Below are experts of layer 5 (counted from 0) of a mixture-of-experts language model. Rows are named router (the router's row for the expert), up (a neuron's input weights, with its number), down (a neuron's output weights, with its number) and show model dimensions 448-511. Each number is 500 + 50 x the weight over its row's rms, rounded and kept within 0 to 999. Numbers have three digits each.
After each expert's rows: "gets" lists some tokens that make up at least twice as much of what it gets as of all text. This comes from a sample of Wikipedia text that the model never trained on. Tokens count by the router's weight.

# expert 13
router:511533533470503501471536505478496403472489506554459574436523536454465515478538415483477456534484550582471475534531520605475465506450535468425540584481502499507582492638563407428431577552522559
up0:611597411576521477553475569468395463469492426585469450495515553471553470478525524524406470518441567547492505415491595475500493432529534504462554480380533481522457546471481421512559479537543494
down0:454465546419516439510463545494488414455504545617478575515497461576552537532545461531555483493450442463486518430501510519513465456503432404599559482495542428389515469521543563446539508431452586
up1:467539516486456506473453567400536528495521457507479554425450474449571431526513422523514502514467501498456509579493559605548407511541561508488466411561497515590524475526581456454449516572486367
down1:538452466491559573471435569553472507490430509458509349507531354548420413525456503479471502445420500572529488423579396478479431438475534476504556605478505440504472486603516513543452449452605591
up2:470509466437526392448471502520495437512566533572483439546479417478487447503564472578469491456543561529536503482576524562446550526513464492491524493468516486483392620530529459462476484499475494
down2:445546439482519465629536587480465484475525558424635588480498418512536491504521488466554531448484452430426482428447638522489512412372478518551483535600517395486561486567509490572473482435549517
gets: "-", "–", "'", "2 ", "3 ", "1 "

# expert 22
router:571555623470557365454450530477537532555449544511431552470486546464572506430461466616564511553539560454458512520536481522504524447443477500538534512598518601521595431443582496463562485497546514
up0:521527616525483464536578481466443580486510513395472470528365448460559582488469434505531589459484489459489445501497582443461535463446470465521566474452444509524606426517530461526474466537564537
down0:515462439519435468400519470454513527500577410452547506463564483483449563557464479544516457571502525490588550413455501563589514485505451568522489468473545532501573464545644476531543446458463368
up1:570517426540524461560439541570448433504497460487455595492440575466545544586466485446447517443505407492447459475550567483436481534488562548593574507477491514564466465475609473528526483455495490
down1:575547472474497569507480477525533491455419550506513380427520494502446417478448491499587545496496588521515433492476507504516590462558413397545597520579440433549422542447554559532517467479515553
up2:485490571533513443432468524451547496504456549486511482485500480522505518496513493512496540599471573491589542558513460535494557417540461570474577482522472528508530517555561530433513406494504504
down2:466531483447459505486460516545423519603458536467510444600531455493517494600531413482539512473489439410434510485416532502458467445445462482558534514510553431555378531480531613496511530455431533
gets: "| ", ".", "'", ",", "–", ")"

# expert 55
router:550495542496413510478543509507530520517466441428464564453511479426541602435551385468536460480422562547528450503555550449469525526438565522510439564497499493524442508516614482481485399510586531
up0:562422556503474493502421552502575450562539573486492432464531482536530470475496567481525494578485495426470516447460555450571494553464542607530466404474476543626488506471438480468472456469447465
down0:522529442419535506531516543529447474426455525473542623448491511426460454508466493458576532522549488557493497500544507586485498494533536397470594446626481467524480519550556489475485533523490525
up1:402556480507479459569503606484459458429539511478535506524526468646548610410499490469552458434511434461528519457505452510425473537485594521463505489493517443531466498546453534560556413546471547
down1:461536517514498539496467579501541520525473484519436585539445446480502570477532506477533542499594457470575405530459567571549563533504468543430511500401508479463562481520563529553585386513483561
up2:435493420516482478449498480497489547496444516454388631575522549533535528512469526503548507493530416484525542562581490470518477526477495497513495444513453407540588580512489516450531493453439359
down2:516476497563528448520495453522383345520539579545428545508503490449545425420418502548576398549455452447498476483523480462389515521529531511518471473488578462555648450547550498550492399486464537
gets: "of ", "he ", "was ", "He ", "is ", "\""

# expert 0
router:547456556527530554492521401556569429468537509480462576406472630502430416534461512509527540513470519537459535552426445533528549537570379508404371610481487468463564580423557479446450517504546526
up0:490575524609497354580516510548541448468485542556452434569422420431455593551544471500638463554455486473493585454489539556487481576510494540461509569457559493450461536500501440467448519448510486
down0:431409485418507531529473520488459488571490427466536496425583484511460457494441446454367576520603445513596424580527412415591486468492492562509461425533539490485578497524521378443536580508475643
up1:573484420538485530544551555516500486446416501539552553549531378482436465435520408420532529530436515502508574551534419578410449522544499450536531525488457438490524504495486480460480552423491437
down1:468561586585493508435406471417523485478497492465505418439510509469463535502505544555509450466480521523507560494458525465570568516509516564531557500544539635570503436490532392522487466412477650
up2:537463505584521427563538477533529640516508473427510520545493502462447505466481474577359506481500560522484478412517523446512524563454505467489519566447489508476449567473463554409472462430436446
down2:438389498520419487444484457403639438490555484516506544575507472422549608476501450490482479425543472455451479525522456552466476414471465506495528503426499466400557505457399557451490476582476650
gets: "the ", ", ", "in ", "at ", "by ", "from "

# expert 6
router:572435488531537502503479418491556450475493558441433445425500583458498438482534449454502543556578553586467462535533445475413498465539439511486410520562481535530554578500481518437486537568445535
up0:523430565489519476513563426491479530462595444453552539518586606547501542414510512522477541554457545512472547520579440496497492432438448479357482514489454583446448535511488491492548553517442516
down0:510466491522461504531540536526506420503451555523528526459555472583574467483537530445489459447457495492480451438562517561505584567506430516570554545528520447534505502516445463518462497535508390
up1:542435429561545451552454435506468522585531497538489559455505447535442444480430565466475457516501461508502563569413389468505411450488470443604474497385542432408441501521434442416614415520480502
down1:447521487516559476558359494484574459458522504502416456542411500484472563519440443529516511534506423544504454471541525423457423497535532445538455474540500554402489584485553540533484531613454354
up2:484418488498594504539548507513518433466503421516587452577566462467505483531503499418467496472568506481532554429482511536481379484500441573507495396548442426406468495575377532464517497491511486
down2:528492454565490505547498476588517466541596587433551568550513491562566470475561477491430552504578518540515529474536503466484612498489450470525583562441500489474474469436486503467462504462522333
gets: "| ", "- ", "was ", "is ", "; ", ": "

# expert 19
router:471463585482543450463525538536484478510569512508449541488463503525511478466423512481514410527486519602467480542537588461492559575542499496417404546428530486445474486535515504541452475602483623
up0:459439462508490564460431500513552521446513434554534528504509442511589545598487568497447510447534465494541509443508568499462498514354430509469533371563519598467607590555442535511525579452428515
down0:511592553578542455496491573488487485503517451468457471563501589526486433492554426506558475572412533596486482568529518502441489518495532459439471510485521419418550497502495533506464489463512439
up1:428540518414525570529450431481482457463436492468561613572429563487507472471437565559511506466512474404520464421545496619483416501462580491569487471528497473458459481503520459594460485543497538
down1:485470445517407380520589611626517407502508525527391492450496486585515469406553474541579565378624478466541492542495521552524455499494507455472506513450497469487465486558414541525520543488526510
up2:429448449494543434424462461556507525560476542495509572503507456585567536490468484487539501446545500474448607535536435527507515597508515492497506507451416493524513519448531485520472542406490513
down2:509594571595571482498530426542467559424540499454491437526453507459494482537377584511483422447461425441553481512534476499484500448538496438463404454503504560463484509493431529620540637539528433
gets: "the ", "of ", "to ", "The ", "for ", "with "

# expert 18
router:485468493505488462532520533476465451629490530444453483410526484525419524463528375543619424514563580559465495558493486512430575498518574485595389534450575437397521440358533432479428462435509523
up0:490482517586422508593488449384436567466520455508471479429479537480544577478461496524493552505582527484446522509566506526459468425391536556541443463430566426474534507472556434366473471466522552
down0:471432518461573491479484470564524474463483451474536525479517571575500453538500475469438496512525504516483449578442549542488448476473486555588451470492542552487529505495560544519550531461495503
up1:459675555541496464541511482510506473480481577493488503533488422520510446416485518496522509531529579420495505524417499497483500636503466412482494543529490496401457480430539436460472552496505503
down1:448570649543543437509469427432598518550448508473512563427465484544510509482434471514447428603487452561507489531490428510540471518476485549474533579471582531508434569487566426511573455464458552
up2:550507604557394521429467489575440529504539507598534447465496587571506551421549541605496510419421555479505566552426490503471502487382588488497558534545609576534400522384494535425529489376435459
down2:562499570487606589478613427452680467468494523486539527500534512496526442430466479504442449458462499501599483550563463453470547467606384515528534489514488521455492513407502541531492528428506262
gets: ". ", "\n", "\n\n", ": ", "==", "."

# expert 1
router:481562505538482440443513410484511511568430509480464527501551458492486543427480557488478486610546478502507352561485523536454503452527462472489502566519602547432569482502503557389504457528520512
up0:565469413496535611508570516475498562480470486497465437503508470511463560480513509429555479507483409572574425506527566526517487512434556490520451430499466511491532492495500402444478503492492494
down0:435525472541509426567550505466534496582485481487493518531471512485529590515493443595458569507529524397493467486473426496516489449528503457577459404526534567416447505560527541528530480505558440
up1:505437518614450466491654545442530448552422454443486535415420506405463481463605506650537487524505506374480449555487581502529540528500494506478559444483566606564516409464466439439570454496507441
down1:508466510536512477414448489543516545477459509589577507558550412525486497388428467488557446452499447552580583517474570475430447482496470526463607600505485400544469571528454509440484511443497454
up2:503486492450430435516533490537514491505469542468459468569468432547443523526412518547515406504468461428522467455452558475413519495584493496463484519506588455486507531518518516394385437526533517
down2:618599448496548387559468514536455421510524539588463564461496485428460498462443453396394476494473512461473554499566539527543524559582468487573496444452568539470431504465451524629520559513459313
gets: "\n", "|", ". ", "\n\n", ")", ") "

# expert 32
router:474502461509567479470463429533528508493509512452535562478416513486510539522460434427522563595503496564527579441597457494411488509468493539531534537535504525490552439550494433437539541545499525
up0:496403483608480584538501550445532513536457489376469452452459462478547509465533516505507517484445578479455576485597529403562454531399517501531454450569485550436525448547483528542467458483475413
down0:497474507467515526616560531412403462499539581521527553532453535534406519570498426492505509551562445506549497476467490517475478465526398479414512517483572494500494499527583511559457512488550669
up1:497524502523426467503477515484524485493477449451494573532592439496509536541583519484591528547424542570532496434469509455516594525545484410516519503446578470500440519582476454468543507482519503
down1:481566469505515453505490527427413459492450557488481472529473456483516480478546440469471493517538607512504578560465539512475529514531533531477440539541404486486514532426540608426637572500466535
up2:454550516472575506500415473529500487488437544462529549527466500486477479446483459590577571514544498488465582398430489559554508481484557548539590468530483451469562441492562449465482475565514492
down2:498476531516463520548488505453508477444476512479433464471579552474478532503367547543400552516468494459518381558551631624447520513481459563435474486438551501481459541467490450434495385443470645
gets: ", ", "'", "and ", ") ", "in ", "was "

# expert 27
router:511420446517568481430460418562497497484514445544529456487450549522438493464479493463554550559493523662467502542474452474482498548481512532552448551517553597457479590512556560468469482518555537
up0:434463434511504442614493510456591467515442503547412532580456501496464552421480490426600538553510509553611499489505498531480551572520512478544478605492499553511497430531436535532472550511532357
down0:459454432529615452586410447459476487533504479548402458486517590541477519501564582436448512479442484469455406548536496470503547488504476436500522450551404453483462517596609500471443459509545687
up1:466471566414480464505474587466512401431534541427477448494526427507530388511492464521496488510490543504542582502508478506525525507446482565503430515509496549505501549471398517462490523428440591
down1:496518546491479438515472511567446572396401489482468499533548459490480594460485479506615535552495467491453445580604495433502515452498515475531467446515496452638535457552480564383468447418531496
up2:450557482451485506427426515502601576500458541560579546500463508493397491491458544452473465486420519498531490461481491512539507484493487472580563551508501621539456548491429628450544557491524490
down2:468529561479463565568486535455585470502482401475477504554545582504399452596481448493498502474552478474597468562487488534478502468436477505517545565507559512486526508372500452536589505557406511
gets: "in ", "of ", "on ", "for ", "at ", "In "

# expert 33
router:520446475452537504462439439507453485495393497533593538459533507574534552436470492418550577496626620551475487572535442504464541505563562544458493565538533491511551544520544520456519526515643552
up0:576485506525519549552460541473509435545441517462500523450562465460528467523455509438492560626479548459567469576478464456480540609547410552517484566585480466500450530555454461453503493522536477
down0:596494499510570465585469390556542557421516440482520473558502482492465484515628568522509499514432495480434556503456457522564483561511560519463414503515514452538455473463526508472435521573563591
up1:602453578416527438482441469519471477523480408462529588500548497556498615523584441537557551534413497414515417542557463511523460464414536428538540541497551581562539465534493518442546463584540528
down1:487480555452510441486548493363528513518425562574546471520479425548553572545452430447492447490571455560503477525494508461505493548424495478391488595461507545477585494519581546499468570526547433
up2:497383487527452469521505517553506510501518580469517487454542464471469445502516445400496418575500458569551521538492516551500544427499524444512566441499521471509636555529487556516477449476558499
down2:514421553454463458472486497549538529545546439487455421573557472426574555487551512463436517476517467435468582563449471444555535476443400558485535488515471432533592581467491473555512573519513462
gets: "\n\n", "\n", "- ", "55", "ag", "57"

# expert 7
router:470438592485431476443465486510531455484483533504535529439545515511503483489432513454578525544486502632517492439547481474473521467510442447489477491465496488582600411544599493511401471572557589
up0:434509558473520482535550430546502540577552498539567473503481495521477583493458476454450395539569499575514591411555410534372477486476512528540496493504477482458467536426477570453496507516427444
down0:562467472459547521502567535506462433614524451352535436415491449511467536449498499481540567541403492416528480545437559532570496465562548434469499516525497400580511512460629448530594531436465428
up1:538494526567587543552561430492588496553540572498520521542478456523530509509527528558498533500455445437507509608510491501499451439533451534529585577514540535460526546446377401477516451542555512
down1:511486527582495430476455612515546589523544494561518454452499489494520557497502551476553509550425516483398579475539556488537474528486412522413474509475446557413429458478450489477517542525455481
up2:509472468441475456518522518555506539555502419451498502554476468562445530539544399417529480518480477565454502531534530423493439488450528475431487526431485563555465390549426500506572514534530479
down2:558505433491396463413460417549541507462504560485482428527452507525589501477571456501583532450529482501558523488468508570470397570485525443507529546587439624440479537425457497443456478474492604
gets: "the ", "The ", "-", "South ", "American ", "late "

# expert 52
router:550466532544521511415446496575545450550579460482516531456432558464487475466486465516557454511474466589494480493533463440491481511491538491522382545455566502545609471493540507504507459490520459
up0:482537481568536635482460524495488490464453489456509472554474433496520365540535564498519458535480570447455445575427445508569529458410474589514491558434444586533493570458386485468464544457466529
down0:626491488603484598478505538577581515478532576489567506548432495556550599514481456518625538465528450436501516580461505528515542557527464549465499443469491514551477601530468417460433558406409421
up1:499522563444481513471466522457493487573434509521430507480589516447435473504515546514459502520564520528608559561459482469429487535471440465506435503488511469467472535496454566410572476451480448
down1:496570480475476484500582483512378512513525487481596467560581550539492468435489517451504505545490510492508525512471567474496588524379600479516442455543484491537486399561456568495467531485537339
up2:436494481566506549500508484472459445508378549525600539580544503505478484503544465476445441491543419565459500486482412487489576549522456426558504505530573565507563444499498528493601465498459553
down2:504547531533498525438592388503450515462567500497546520510506483508438533505522533462491434625519522512479585496504553484574525419525507531514532426553416500449482519563512550561449498454434559
gets: "| ", "\"", "'", "l", "\\", "inter"